python train.py --n_layer=13 --d_model=320 --n_experts=64 --experts_per_token=4 --d_expert=160 --d_shared_expert=256 --activation="squared_relu" --moe_layers=[1, 3, 5, 7, 9, 11] --router_score="softmax" --normalize_top_k=false --routed_scale=4.0 --balance_loss=0.0076 --balance_bias=false --router_logit_norm=2.0 --init_std_router=0.0189 --lr_router=0.000255 --n_head=5 --n_kv_head=5 --head_dim=64 --vocab_size=7085 --norm="rmsnorm" --norm_place="pre" --norm_eps=1e-05 --positions="rope" --rope_base=10000.0 --rope_fraction=0.25 --qk_norm=true --attn_scale=0.13 --tie_embeddings=false --parallel_block=false --extras=["capped logits"] --init="normal" --init_std_qkv=0.0157 --init_std_o=0.0 --init_std_up=0.0157 --init_std_down=0.0 --optimizer="muon_variant" --lr=0.00608 --lr_mult_qkv=0.7 --lr_mult_down=1.5 --beta1=0.95 --lr_head=0.00522 --warmup_steps=50 --schedule="wsd" --decay_fraction=1.0 --decay_shape="linear" --final_lr_fraction=0.0 --batch_tokens=32768 --seq_len=512 --doc_mask=false --train_tokens=219200000 --steps=6690 --dataset="wikipedia_en"
Below are experts of layer 3 (counted from 0) of a mixture-of-experts language model. Rows are named router (the router's row for the expert), up (a neuron's input weights, with its number) and show model dimensions 0-79. Each number is 128 + 32 x the weight over its row's rms, rounded and kept within 0 to 255.
After each expert's rows: a language model's description of what the expert responds to. This comes from a sample of Wikipedia text that the model never trained on.

# expert 20
router [175 132 152 143 136 164  98 119 142 138 148 122 130 108  96 148 107 189 137 213 173 106 125 114 116 127 106 137 204  82 110 121  95 158 103 151 148  76 137 117 112 107  87  55  44 138 105  95 131 103 143 134 120 140 130 146 141 112 100 124 200  83 105 161 102 181  64 146 140 115 168  92 137  73 119 118 142  98 111 134]
up0 [106 152 179  92  91 141 112  92  69 114 130 162 114 179 157 133 162 117 167 149  46 129 137 135 108 131 144  86 103 111 161 200 163 156 114 112 103 130 154 156 112 126  63 168 108 109 117  98  98 151 112 103 121 123 151 154 154 156 201 116 106 156 187 129  89  69 109  83 140 137 126  84 163 110 105 141 130 138 166 127]
up1 [136 126  85  86 100 116 139 112 141 145 104 157  90  78 142  85 132  95  92 135 151 168  97 115 129  99 146  87 179  98 155 184 124 157 112 102 164  72 118 141  94  79  99 136 145 163 153 185 110 113 125 150 109 145 159 128 156 165 143 122 145 148  87 114 139 133 174 101  68 130  97 152 162 161 105 136  93  95 107 121]
up2 [187 163 140 148 119 179  54  97  98  88 175 114  64 150 120 164 150 107 128 124 152 167 146 117 124 165 100 135 100 139 150 207 171 139 164 115 104  90 173 103 125 183 125 140 165 131  71 136 107  97 172 176 108 104  93 120 103 169 165  99 107 150 167 108 106 122 132 102  70 108 138 151 133 143 124  87 133 111  95  89]
up3 [158 171  95 132 109 147 159 183 110 163 180 143 119 156 135  94  76 114 137  95 166 187  88 159  68 117 154 158  93 115  65 154 159 108 141 117 115  60  89 105 130 109 103 134 101 155 116 144 116 167 144 121 134 145 156 122 162  83 129 142  88 124 113  76  94 109 151 115 141 118  79 122 168 165 166 129  74 189  85 150]
up4 [189 125 154 120 112 134 121 140 120 165 111 135 142 138 138 107 149 117 126  97 168  84  98 154  99 145 126 142  75  88 158 147 120 172 114 102 149 148 130  90 158 121 158 131 117 107 106 141 128  96 134 117 138  87 139 157 172 146  89 141 111 110 106 131  92 109  91 147 125 110 116 193 177 150 132 100  67 170 183 161]
up5 [184 108 187  79  79 116  81  62 103 121 123 171 124 169 166 170 114  97 125 133 167 125 106 118  71 140 148 143 115 176 152 126 170 124 135  99 130  88 178 178 169 165 146  97 119 127 108 125 127 133 177 185 173  42 118 144 146 167 152  88 127 104 149 142  81  93 127 111  88 130 131 101 153 132 121  94 115 147 161  82]
up6 [152 104  61  86 139 117 135 109 124 109  99 144 117 123 137 154 108 140 118 156  93 100 126 130 137  98  83 113  96 115  56 191  98  80 143 138  98  92 201 127 168 141 122 172  87 120 146 121 117 153 122 134 105  72 171 101 120 136 147  80 105 133  85 158 124  98 174 104 107  87 131  87 141 148 121 181 106 119 108 123]
up7 [130 154 110  93  58 129 139 117 116  97 108  56 124 121 125 116 151 111  84  74 130 100 101 116 169 191 114  46 149 152 146 109 177 120 149 124 113  95 151 126 131 165  94  45 150  88 133 162 111 118 176 114 200 159 111 132 144 151 118 117 136 129  87 136 126 195 141  92 103 133 125 101 100 136  47 126 132  82  88 111]
up8 [167 114  82 145 112 121 154 148 123 143 125 147 132  91 132 122 110 130 129 105 156 164  85 127 104 111 155 100 129 125 150 183  92 162 106  34 235  99 143 144 108  76 146 122 119 122 131 173 135 131  91  63 105 209 108 128 130 166 131 145 157 143 123  96 118 149 164 100 135 191 103 119 150 121  86 171  49 108  93 118]
up9 [154  81 172  86 131  98 104  84 110 144 135 124 131 156 108  96 193  93  36 127 162 140 129 108 152  76 110 113 107 149  64 170 188 150 138 116  80 114 100 103 131 142 127 115 191  78 143  64 127  89 143 126 115 141 167  93 135 147 148 120 146  99  62 105 138 126 136  83 173 103 126 103 140 157 131 125 102  99  52 118]
up10 [134 143  86 164 174 213 115 149  73 114 130 163 138 146 108 127 147 155 141 140 107 124 129 105 157  77 166 106 125 124 176 121 119 134  99 117 149 127 130 100  82 101 131 139 175 145 144 135  92 171 138 140 147  76 124 112 147 151 157 103  32  82 124  61 118 160 167 114 121 104  85 125 108 106 118 121 141 147 138  94]
up11 [127 167 160  74 146 144 105 111 130 168 128 145 146 134 102 131 179 116 105  77 114 140  68  91 118  93 132 126 135 117 131  93 162 140 104  84 109 126 127 137  79 143 164  86 127 117 107 103 114  94 132 175 178 113  73 156 120 113 176 132 139 159 125 131  68 105  83 164 167 122 121 119 127  90 137 104 141 144 179  88]
up12 [142 160 149  93  87 127  83 153 147 147 162 144 252 173  87 102 142  98 181  90 146 103  89 111 159  97 142 129 157 132 196 116 160 102 138  89 148 119 123 131 124 134 108 108 200  97 139 162 118 158 117 101 108 122 124 101 167 133 114 156  81 125 126 107  90 138 202 127  98 127 112 139 164 111 142 155 133 162  77 104]
What it handles: Sentence openers and table cells. Words that open a sentence or clause, such as Like, In, By, along with table pipes and cells and quantifiers like many, among.

# expert 48
router [133 113  72 179 101 196  56 117 144 163 125 151 149 122 119 183 112 226 108 115 135 136  91 115 223 128 151 103 142 140 203 179  96 127 171 132  72  74 141 143 168 204 125 142 108 170 133 164  71  71 121 145 143  87 151 126 105  93  55 136 109 119 138 139 100 141 128 131 180 161  86 117 138  92 145 195 133 126 161 115]
up1 [137 126  85  86 100 116 140 112 141 145 104 157  90  78 141  86 132  94  92 135 151 168  97 116 129  99 146  87 179  99 156 185 124 157 112 101 164  71 119 141  94  79  98 136 146 163 153 184 110 113 125 150 109 145 159 128 156 165 143 122 145 148  86 114 139 133 175 102  68 129  97 153 162 161 104 135  93  95 106 121]
up2 [183 196 129 105 143 149 107  78 125 140 183 105  59 161  51 174 142  82 167 106 152 127 162 112 121 160 146 111 125 142 117 151 171 147 162 105 120  82 165 106 136 107 110  95 161  91 112 147  96  99 113 150 135 107 122 154 114 221 134 151 107 132 138 158  96 109 151 107  80 135 118 142 138 152  97  98 147 141 111 138]
up3 [158 171  95 132 109 147 159 183 110 163 180 143 119 156 135  94  76 114 137  95 167 187  88 159  68 117 154 158  93 115  65 154 159 108 141 117 115  60  89 105 130 109 103 134 101 155 116 144 116 167 144 121 134 145 156 122 162  83 129 142  88 124 113  76  94 109 151 115 141 118  79 122 168 165 166 129  74 189  85 150]
up4 [189 125 154 120 112 134 121 140 120 165 111 135 142 138 138 106 149 117 126  97 168  84  97 154  99 145 126 142  76  88 158 147 120 172 114 102 149 148 130  90 158 121 158 131 117 107 106 141 128  96 134 117 138  87 139 157 172 146  89 141 111 110 106 131  92 109  91 146 126 110 116 193 177 150 132 100  67 170 183 160]
up5 [184 108 187  79  79 116  81  62 103 121 123 171 124 169 166 170 114  97 125 133 167 125 106 118  71 140 148 143 115 176 152 126 170 124 135  99 130  88 178 178 169 165 146  97 119 127 108 125 127 133 177 184 174  42 118 144 146 167 152  88 127 104 149 142  81  93 127 111  88 130 131 101 153 132 121  94 115 147 161  82]
up6 [149 163  75  96 149 167 146 126 111 159 166 140 107 123 112 168 130 107 144 156 109  39  99  99 149 101  84  56 103 125 125 209 126  81 142 143  92  70 203 124 178 157 152 209  94  70 144 109 121 152  74 141 123 119 182 136  95 151 169  69 127 148 125 101 137  69 150  86 129 116  84 123  97 113  99 154 151 126 110 125]
up7 [139 158 103 129  43 110 153 134 137  93  37  64 109 127 145 102 122 155  78  92 159 122  97 121 118 151 130  64 165 133 151 184 132 120 126 163 110  83 162 120 121 163 100  75 168  94 138 140  71 103 194 163 139 151  93 123 164 127 148 109 139 102 107 116 126 197 160  95  76 142  56 156 145 113  47 105 130 116 159 124]
up8 [166  95 110 113 119 101 160 158 107 143 187 131 110 110 124 152 130 102 136  76 126 134 100 130 103 107 168  84 154 190 153 120 133 149 144  77 223 103 123 142  95  56 161 115  89 104 144 140 104 121 108  74 123 164 103 141 140 181 162 175 125 152 146  41  93 122 162 109 137 150  92 124 117 115  90 151  36  95  97 130]
up9 [150 111 148  68 124 104  92 106 102 167 134 131 146 129 106  96 146  74  85 141 167 138 133  86 143  80 116 131 102 151  83 190 169 138 154  96 103 152 105 132 138 135 150 118 161  96 174  52 121  86 128 133 132 143 147 155 139 161 129 126 132 108  57 107 116 133 130  97 172  77 140 127 116 121 155 166 152 127  83 114]
up10 [134 143  86 164 174 213 115 149  73 114 130 163 138 146 108 127 147 155 141 140 107 124 129 105 157  77 166 106 125 124 176 121 119 134  99 117 149 127 130 100  82 101 131 139 175 145 144 135  92 171 138 140 147  76 124 112 147 151 157 103  32  82 124  61 118 160 167 114 121 104  85 125 108 106 118 121 141 146 138  94]
up11 [103 128 128  97 127 127  93  94 122 188 114 149 114 148 122 143 182 113 146  63 127 150  64 107  70  83 134 159 160 123 131  76 164 163 148 150  79 138 180 153 108 143 121  71 153 102 145 166 109 136 112 144 195 123 100 138  93 162 125 118 143 160 139  76  69 108  68 174 126 137 128 137 108  98 138 126  90 164 162 145]
up12 [120 153 111  97  57 118 100 118 134 140 151 158 218 179  84 102 150  77 196  96 146  73  88 123 146 133 140 133 122 130 150 106 173 136 122  65 135 126 123 147 110 155  99 121 177  51 103 130 113 164 111 131 146 115 147 127 182 149 129 172 103 129 131  87  95 155 204 132 110 159 107 143 140 111 105 147 152 151  66 134]
up13 [194  81 120 145  98 114 143 143 167 113 104 132 134 104 121 163 105 135 128 146 109 105 147  74 111 131 133 115 151 109 108 122 117 203 147 164 145 125 157 158 125 192 146 152 153 163 148  92 132 116 113 125  86 120 140  93 117 154 183 114 130 114  95 104  88 118 128 168 128 128 137 119 148 114 120 137  97 113 137 110]
What it handles: Commas, pipes, linking verbs. Commas, table pipes, colons and quote marks, the word thus after "and", and verbs was and were after subjects.

# expert 5
router [141 107 138 153 127 131 174 152 140 106 102  87 160 139 141 103  73 119 134  70 145 101 145 103 131 119 122 173 199 100 101 113 145 152  84 137  98 159  77 131 104  75 134 106 152 137 147  81 144  97 110 102 112 176 141 168 200 132 128 129 155 135 156 155 155 115  92 163 128 124 113 128 148  96  85 172 157 119 112 135]
up0 [125 173 188  94  98 166  98 101 108 118 112 154 118 155 120 122 160 106 154 127  80 105 142 133 112 142 132  82 132 138 137 130 134 183 103 105 141 119 141 107 145 160 134 171 124 111 157 110 119 175 146 124 137 169 149 148 115 161 167 117 130 122 174 105 134  86 119 122 161 147  80 141 163 126  76 119  95 180 181 168]
up1 [137 128  86  87 105 117 141 114 141 143 106 158  91  78 141  86 133  94  92 137 149 169  98 118 128  98 145  86 176  99 158 185 124 156 113 100 161  70 120 142  96  78 102 135 148 164 155 186 113 113 123 150 110 146 160 128 156 165 142 123 144 146  88 113 140 135 176  99  68 129  97 153 161 160 102 135  91  98 106 121]
up2 [211 185 150  96 131 174 121  68 100 128 169  82  65 133  85 162 126  82 161 119 150 143 144 115 121 138 148 136 131 139 152 174 157 127 170 109 107  61 173  98 139 140 124 126 181 106  97 142 104 137 122 172 123 127 125 168 105 212 138 148 137 143 153 173  98 108 163 115  77 120 138 145 141 158 133 121 159 153 103  88]
up3 [158 171  95 132 109 147 159 183 110 163 180 143 119 156 135  94  76 114 137  95 166 187  88 159  68 117 154 158  94 115  65 154 159 108 141 117 115  60  89 105 130 109 103 134 101 155 116 144 116 167 144 121 134 145 156 122 162  83 129 142  88 124 113  76  94 109 151 115 141 118  79 122 168 165 166 129  74 189  85 150]
up4 [189 125 154 120 112 134 121 140 120 165 111 135 142 137 138 107 149 117 126  97 168  84  97 154 100 145 126 142  76  88 158 147 120 172 114 102 149 148 130  90 158 121 158 131 117 107 106 141 128  96 134 117 138  87 139 157 172 146  89 141 111 110 106 131  91 109  91 147 126 110 116 193 177 150 132 100  67 170 183 161]
up5 [184 108 187  79  79 116  81  62 103 121 123 171 124 168 166 170 114  97 125 133 167 125 106 118  71 140 148 143 115 176 152 126 170 123 135 100 130  88 178 178 169 165 146  97 119 127 108 125 127 133 176 185 173  42 118 144 146 167 152  88 127 104 149 142  81  93 127 111  88 130 131 101 153 132 121  94 115 147 161  82]
up6 [149 135  88  66 170 152 145 105 109 150 139 152  98 106  96 176 122 130 128 175 102  96  86 139 137  84 130  89  61 146 106 183  89 101 143 129 113  60 165 166 161 142 168 182 131  97 135 155 114 164 103  84  66 128 164 137  94 123 150  74 129 146 150 118 134  65 156 153 108  97 114 121 115 133 117 196 149 144  70  81]
up7 [159 146  84 177  38  86  99 134 165  81 116  89 147 132 156 138 108 141 135  84 143 106 127 127  71 118  90  82 201 161 138 124 159 136 145 138 107 120 110 100 118 152 115 107 106  67 154 161  92  80 150 123 184 143  88 107 157 175 161 161 157 161  93 130  87 145 109 131 117 159  90 117 157 158  77 126  88 122  98 139]
up8 [211  84 126  77 127  83 108 131 143 134 136 153 114 112 112 135 144 174 134 120 176 132 118 121 120  81 143 106 139 156 180 108 120 143 103  79 194 145 132 154  72  74 185 117 115 107 106 153 122 144  99  96 148 180 126 135 119 174 158 174 138 121 136  99 126 116 145 111 186 149 139  85 141 128  94 182  80 108  79 114]
up9 [124  96 168 157  75 140 105  91 104 194  95 128 134 146 114  87 163  92  56 118 122 179 114 124 171  97  95 118  51 173 132  92 162 156 120 141 157  62  94 130 155 137 114 156 147 135 141  84 110  95 152 138 118 122 169 103 119 137 180 129 134  96  94 141 172 136 116  92 139  96 126 126 100 162 152 168 138 118 103 104]
up10 [134 143  86 164 174 213 115 149  73 114 130 163 138 146 108 127 147 155 141 140 106 124 129 105 157  77 166 106 125 124 176 121 119 134  99 117 149 127 130 100  82 101 131 139 175 145 144 135  92 171 138 140 147  76 124 112 147 151 157 103  32  82 124  61 118 160 167 114 121 104  85 125 108 106 118 121 141 147 138  94]
up11 [ 81 148 126  99 129 119 102 118 131 164  76 132 172 140  85 144 184 143 154 118 113 150  86  82 134 127 121 112 171  86  93 122 170 125 127 109  93 166 105 124 126 111  80  92 123  90 133 141 113 127 161 181 169 111 129 119  68 125 171 137 167 225  96 155 101 131  93 143 117  91 147  84 130 123 135 175  80  90 186 106]
up12 [136 123 107 111  96 109  60 127 126 134 134 137 194 117 109 107 105  81 172 146 196 106 101  92 129 117 131 134 147 122 174  97 135 169 136  79 112 135 101  93  95 149 105  78 184  80 172 100 115 139 113  84 138 120 165 174 134 121 143 111  83 121 187  57 117 177 157 127 112 189 109 158 156 108 121 186 126 115  57 125]
What it handles: Word-final pieces, common words. Final pieces completing words before a preposition, like softw-are, sl-ated, collec-ted, plus frequent words such as the, are, born.

# expert 6
router [138 165 116 101 113 146 134 111 150 151 127 168 155 183 121 174 112  84 134 183 130 196 187 148 147 123 100 198 136 200 129 141 175  85 106  84 114 180 129 137  67  99 107  89  77 134 115 163 117 162  93 105 119 120  63 131 156 117 134 158 150 157 110 127 103 188 160 118 186 141 162 145 128 159  99 103 104 161 144 138]
up0 [107 156 164  85  97 157 104 110 115 110 151 161  94 148 155 127 157  70 155 141  95 138 123 101 116 135 161  45 106 112 122 192 150 120  99  87 103 168 149 161 150 191  92 157  95  95 138 136  93 159 160  74 139 136 163 136 142 195 168 126 126 149 189 160 154 108 106 123 143 126 118 134 174  96 111 107 141 141 137 133]
up1 [136 126  85  86 100 116 139 112 141 145 105 157  91  79 142  85 132  94  91 135 151 168  97 115 129  99 145  87 179  98 155 184 124 157 112 102 164  72 118 141  94  79  99 136 146 164 153 184 110 113 125 150 109 145 160 128 156 164 143 122 145 148  87 114 139 133 175 101  69 129  97 153 162 161 105 136  93  95 106 121]
up2 [199 175 148 115 140 181  77 110 100 125 171 101  79 147  72 204 155  96 152  87 117 169 146  97 142 173 142 117 102 142 166 148 160 132 177 112 134  84 149 127 130 142 106 133 176 101 116 125 102 124 140 157 131 135 142 138 125 191 172 146 116 116 147 164  90  78 162 109  81 119 184 173 119 138 158  78 122 139 124 101]
up3 [158 171  94 132 109 147 159 184 110 163 180 143 119 156 135  94  76 114 137  95 166 187  89 159  68 117 154 158  94 115  65 154 159 108 141 117 115  60  89 105 130 109 103 134 101 155 116 144 116 167 144 121 134 145 156 122 162  83 129 142  88 124 113  76  94 109 151 115 141 118  79 122 168 165 166 129  74 189  85 150]
up4 [190 125 154 120 112 134 121 140 120 165 111 135 142 138 138 107 149 117 126  97 168  84  97 154  99 145 126 142  76  89 158 147 120 172 114 102 149 148 130  90 158 121 158 131 117 107 106 141 128  97 134 117 138  87 139 157 172 146  89 141 111 110 106 131  92 109  91 147 126 110 116 193 177 150 132 100  67 170 183 160]
up5 [184 108 187  79  79 116  81  62 103 121 123 171 124 168 166 170 114  97 125 133 167 125 106 118  71 140 148 143 115 176 152 126 170 124 135 100 130  88 178 178 169 165 146  97 119 127 108 125 127 133 177 184 173  42 118 144 146 167 152  88 127 104 149 142  81  93 127 111  88 130 131 101 153 132 121  94 115 147 161  82]
up6 [146 152  79  76 151 137 135 125  94 152 120 159 130 104 130 184 143 146 164 134  85 114 107 138 128 110  79  94 136 128  98 178  70  92 105 130 111  62 154 153 169 148 164 186 123 120 139 122 131 162 101  82 104  94 158 101  80 140 135 138  92 134 164 147 125 139 139 115 143 100 127  98  90 141 109 184 147 138  97 104]
up7 [123 165  75 124  71 120 140 125 159 155 117  87 133 133 124 121 111 131 103  68 192 148  86  82 129 111 108  68 159 155 165  87 108 136 117 127 106  99 140 107 129 189  90  87 124 126 137 175 108 143 203 113 141 155  91 115 125 104 156 112 106 119  88 133 159 192 175 115 109 154  71 114  93 167  76 155 158  91  99 108]
up8 [168 125 124 111 113 137 116 155 109 120 138 142 112  80 106 109 126  94 179 115 154 169 108  87  70 107 105  91 120 156 143 172 143 134 110  82 227 146 125 106 137  69 183 107 123 103 143 158  89  86 153  76 118 190 119 144 135 132 122 166 116 161 134 106 160 177 145 140 130 172 132  89 173 145  86 125  82 106  52  96]
up9 [105  82 198  80 146 104 131 100 116 142 129 156 121 140 125 134 157 104  73 142 117 168  92  85 145  91  81 130 104  99 133 237 150 125 138 128  90  98 133 106 146  76 168 114 132 107 153  59 135 106 120 114  59 133 121 103 140 119 154 163 121 141 125 137 185 156 135 118 140  90  93 114 144 174 120 132 101  63  69 107]
up10 [134 143  86 164 174 213 115 149  73 114 130 163 138 146 108 127 147 155 141 140 107 124 129 105 157  77 166 106 125 124 176 121 119 134  99 117 149 127 130 100  82 101 131 139 175 145 144 135  92 171 138 140 147  76 124 112 147 151 157 103  32  82 124  61 118 160 167 114 121 104  85 125 108 106 118 121 141 147 138  94]
up11 [131 144 118  93 130 147 153 140 135 167 162 153  79 129 122  95 168 143  78 144 112 133  63 149 128 155  78 165  71 126 156 126 139 129 134 127 146 139 132  75 115  80 148 100 123 119 134 116 118  83  92 154 197 111 114 115  91 114  99 150 139 180  98  88 111 146 114 131 142 151 180 116 116  96 184 131 129 128 156 160]
up12 [140 156  95 110  75 110  94 102 152 133 135 174 118 153 129 158 120  99 137 151  63  77  81 114 155  73 122 106 106 154 171  87 161 141 102 133 160 142 129 117 130 147 120 108 165  72 108 171 100 147  96 112  88  80 136 115 143  85  67 129 115 111 139 114 108 173 157 147 103 166  78 123 187 135 137 185 121 148  71 109]
What it handles: Mixed adverbs, table cells. Empty table cells and pipes, year prefixes like 201, and adverbs or prepositions such as through, later, now, near, plus c|up.

# expert 8
router [136 122 212 110 165 100 108 116 145  73 158 110 141 138 118 126 153  77 175 129 195 145 145  90  65 110 123 148 158  42  83  91 132 140 136 140 117 119 123 109 132 126 152 126 145  96 140 124 178 170 134 148 157  98 116 144 152 118 129 107 141 134 103 113 151 146  87 125 122 169  89 180 107 156 130 120 119 143 104 163]
up0 [119 133 103  89  69 150  95 144  94 176 131  92 110 190 136  85 141 126 176 185  87 125 114 105 103  94  90  60  87 111  94 181 130 155 141 108  99 143 161 123 149 163 153 171 128 116 122 115  64 151 170 109 113 129 184  85  95 164 175  86 105 144 182 155  87  61 112 106 129 128 127 120 191  75  91 164 106 163 138 161]
up1 [136 126  85  86 100 116 139 112 141 146 105 157  91  78 142  84 132  95  91 135 151 168  97 115 129  99 145  87 178  98 155 184 124 157 112 102 164  72 119 141  94  79  99 136 146 163 153 184 110 113 125 150 109 145 160 128 156 164 143 123 145 147  87 114 139 133 174 102  68 130  97 153 163 161 105 136  93  95 107 121]
up2 [133 161 173  70 168 157  84  91 104 111 148 150  56  92 120 192  94 133 144 128 105 157 136 125 166 150 139 120 102 191 135 140 102 103 130  88 102  54  80 146 133 119 113 122 148 156 137 140 126 156 149 154 120  77 146 131 120 138 159 156  91 118 102 192 101 105 148 140 122  96 161 173 128 210  89 141 161 168 118 117]
up3 [158 171  94 132 109 147 159 183 110 163 180 143 119 156 135  94  76 114 137  95 166 187  88 159  68 117 154 158  94 115  65 154 159 108 141 117 115  60  89 105 130 109 103 134 101 155 116 144 116 167 144 121 134 145 156 122 161  83 129 142  88 124 113  76  94 109 151 115 141 118  79 122 168 165 166 129  74 189  85 150]
up4 [189 125 153 120 114 135 120 139 119 164 112 139 142 140 139 107 151 117 127  97 168  86  99 153 101 144 127 142  77  89 158 148 120 172 116 103 148 148 131  89 159 121 158 130 117 106 107 141 128  99 133 118 139  88 140 155 174 147  88 142 111 109 105 131  91 108  90 147 125 107 114 191 178 148 132 101  67 170 183 159]
up5 [184 108 187  79  79 116  81  62 103 121 123 171 124 168 166 170 114  97 125 133 167 125 106 118  71 140 148 143 115 176 152 126 170 124 135 100 130  88 178 178 169 165 146  97 119 127 108 125 127 133 176 184 174  42 118 144 146 167 152  88 127 104 149 142  81  93 127 111  88 130 131 101 153 132 121  94 115 147 161  82]
up6 [131 114 109  77 155 141 136  96 104 109 114 134 151  93  87 190 140 143 149 148 104 126 110 153 204 105  88 109 133 169 161 141  79  68 113  74 110  89 142  90 134 139 172 179 111  87 124 100  85 136  83  80 113 136 173 131 110 146 195 104 132 112 177 153 148  97 191 132 139 103 120 158 124 169 137 151 145 159 123  89]
up7 [ 97 163  72 151  94  90 109 147 175 108  47  84  96 132  96 136 156  76  82 100 152  94 144 116 132 158 126  88 188 133 168 151 148 162 136 137  98 160 109 103  99 152  76  79 159  99 133  90 116 150 223  96 130 157 129 133 147 154 164 116 147  74  86  72 179 178 213 108 121 139  97 122  82 116 112 106  99  98  99 153]
up8 [170  96 113 112 138  75 138  96 127 157 113 119 170  71  90 132  87 114 125 122 128 169 125 116 127 108 142  85 136 201 163 103  76 151 117 111 217 118 120 130 111  35 154 114  87  99 135 156  83 110 118  94 114 185  71 140 126 191 134 180 172 141 150  83  97 126 152 118 163 162 152 123 137  91  89 154  61 124 113  99]
up9 [154 119 185  99 169 108 129  79 140 151 112 156 157 156 102 107 143  72  95 138 165 159 100 115 156  98 147 123 128 151  69 186 194 169 147 139  79 167  82 105 118  95 106 123 133 106 128  82 124 120 146 119 127 203 126 167 124 121 138 139 141 130  92 118 119 174 164 119 197 126 139 102 131 127 149 153 176 120 106 115]
up10 [134 143  86 164 174 213 115 149  73 114 130 163 138 146 108 127 147 155 141 140 107 124 129 105 157  77 166 106 125 124 176 121 119 133  99 117 149 127 130 100  82 101 131 139 175 145 144 135  92 171 138 140 147  76 124 112 147 151 157 103  32  82 124  61 118 160 167 114 121 104  85 125 108 106 118 121 141 147 138  94]
up11 [101 168 125 121 125 113  81 108 124 112 113 125 108 156 102 136 150 106 109  96 120 132  57  98  88 131 137 130 149 118 148  80 152 133 104 107 116 130 155  96  68 147 122  69 118  97 131 138 111  93 122 144 179 117 103  99 116 155 179 114 146 155 106 128  98 105 103 142 131  81 106 146 107  84 187 114  95 132 146  99]
up12 [133 189  99 127  21 131  65 153 101 151 164 161 194 122 110 128 155  74 175  98 180 111 139 132  96 100 120 166 153 148 118 103 144 144 150  97 158 137 129  85 132 165  96 122 156  60 114 128 152 170  95  84 122 104 150  90 167  96 126 143  80  71 119  89 101 145 194 170 144 109  84 152 195  78 103 171 132 124  85 154]
What it handles: Mid-word letter pieces. Lowercase or capital fragments inside foreign or unusual names, especially w and k, such as Kwadwo, Nwankwo, Zagreb, Kinnauri.

# expert 57
router [102 129 154 161 121  80 107  88 150 113 139  73 162 120 143 148 143 112 148 158 202 135 180 129  94 167 147 117 155  64  92  67  86 114  22 104 112 119 119 120 128 102  98  85 107  95 117 202 144 101 141 123 188  94 158 137 175 151 126 143 125 114 120  71 126 163 115 162  68 141  98 127 158 158 142 121  95  89 193 143]
up0 [ 87 149 143  94  98 126  99 112  96 133 122 102 146 168 143  86 116  99 151 116  84 137 151 133 124 125 161  55 103 112 100 185  96 102 104 111 110 131 158 156 149 162 106 140 123 104 100 113 122 132 155 127 136 155 179 102 152 164 184 135 125 125 171 128 124 159 122 107  86 139 143  89 203 111 122 163 162 138 110 113]
up1 [137 127  86  86 101 115 141 112 142 149 102 157  89  79 144  82 130  94  91 135 152 168  98 115 131  99 144  88 178  96 155 186 123 158 110 100 164  71 121 141  92  79  98 135 146 162 155 185 109 115 124 150 109 143 159 128 157 167 142 125 146 150  86 117 139 132 176 101  68 130 100 153 166 162 108 136  93  95 106 121]
up2 [165 138 119 113 123 208 106  75 116 157 173  89  90 142  65 163 104 125 145 122 160 161 117  97 136 140 173 107 131 125 151 174 174 152 163 108  87  77 181 139 139 118 112 122 185 103  84 125  90 129 169 164 140  93 118 135 111 172 166 112  86 102 144 116 113 112 149 106  99 127 147 190 112 125 123 105 141 182 128  90]
up3 [158 171  94 132 109 147 159 184 110 163 180 143 119 156 135  94  76 114 137  95 166 187  88 159  68 117 154 158  93 115  65 154 159 108 141 117 115  60  89 105 130 109 103 134 101 155 116 144 116 168 144 121 134 145 156 122 162  83 129 142  88 124 113  76  94 109 151 115 141 118  79 123 168 165 166 129  74 189  85 150]
up4 [189 125 153 120 112 134 121 140 120 165 112 135 142 138 138 107 149 116 126  97 167  86  97 153 100 145 126 142  75  89 158 147 121 171 113 102 150 149 131  90 159 121 159 130 116 106 105 142 127  97 133 116 138  87 140 158 172 146  89 141 111 109 106 130  91 109  91 145 126 110 116 193 178 150 132 101  67 170 183 160]
up5 [184 108 187  79  79 116  81  62 103 121 123 171 124 168 166 170 114  97 125 133 167 125 106 118  71 140 148 143 115 176 152 126 170 124 135 100 130  88 178 178 169 165 146  97 119 127 108 125 127 133 176 185 173  42 118 144 146 167 152  88 127 104 149 142  81  93 127 111  88 130 131 101 153 132 121  94 115 147 161  82]
up6 [159 153 122  57 139 103 103  78 122 150  84 144 146  95 126 159 110 136 181 193 121  82  80  94 115 107 120  86  91 128 115 118  86 147 134 127  77  78 121 189 159 151 158 150  99  78 145 143 124 142 118 105 130 103 163 132  83  82 181  72  69 119 130 146 140  75 130 130 131  69 124 132  93 140 161 154 183 205  95  89]
up7 [133 143  91 152  46 150 126  83 143 117  85  96 153 123 122 138 123 136  90  99 126 113 105 115 178 130 138  75 163 124 144 114 132 136 105 135  68 140  99  51 130 178  76  76 133  75 124 168 120 116 216 148 138 131 127  85 126 108 147 146 122 160 103 119  89 184 156 140 104 152  69 113 141 124 117 164 110 119 117 118]
up8 [141 106  99 147  92  87 169  84 120 136 124 112 140 146 119 101 141 108 106  81 141 131 110 129 118 104 127 124 125 180 189 112 128 149  44 107 206  94 119 128 106  65 127 126 103 117 126 120 100 136  70  85 153 125 135 127 112 126  84 157 168 142 148 128 101 126 137  73 151 174 125 134 133  75 101 142 125  70 101 134]
up9 [137 137 139 104 130  94 100 129 102 173 125 115 112  97 106 102 176  84  57 104 142 140 110  97 149 109  72 106  86 138 102 173 160 145 100  95 103 114  91 115 145  96 133 104 150  66 171  64 122  65 166 153  99 133 145 142 114 106 155 116 134 116  68  94 163 100 166 110 160  64 153 119 103 135 168 152 148 156  45 102]
up10 [134 143  86 164 174 213 115 149  73 114 130 163 138 146 108 127 147 155 141 140 107 124 129 105 157  77 166 106 125 124 176 121 119 133  99 117 149 127 130 100  82 101 131 139 175 145 144 135  92 171 138 140 147  76 124 112 147 151 157 103  32  82 124  61 118 160 167 114 121 104  85 125 108 106 118 121 141 147 138  94]
up11 [ 82 147 121 124 118 161 112 105 147 169 129 128 111 155  96 131 165 108  96  89  97 125  84 144 101  98 156 135 122 116 120 140 144 149 136 125  85 113 151 113  94 133 156  62 128 100 119 120 124 111  98 133 171  99 101 156 106 120 163 129 135 140 111 102 107 108 116 146 125 113 151 124 132 104 201  93  73 142 177 112]
up12 [138 173 145 106  33 105  81 128 118 126 106 171 215 189 103 100 136  74 152 130 126 117  71 136 135 109 103 111 108 119 136 113 118 124 156  77 172 111 152 151 121 136 104  67 191  38 138 177 127 148 109 126 131 129 101 140 149 140 138 171  81  95 118 101 134 187 165 129 100 118 108 115 145 108  59 129 119 170  68 128]
What it handles: Inner consonant clusters. Short pieces inside longer words and surnames, often after an initial letter, such as con-flu-ence, re-por-ter, Cath-ol-icism.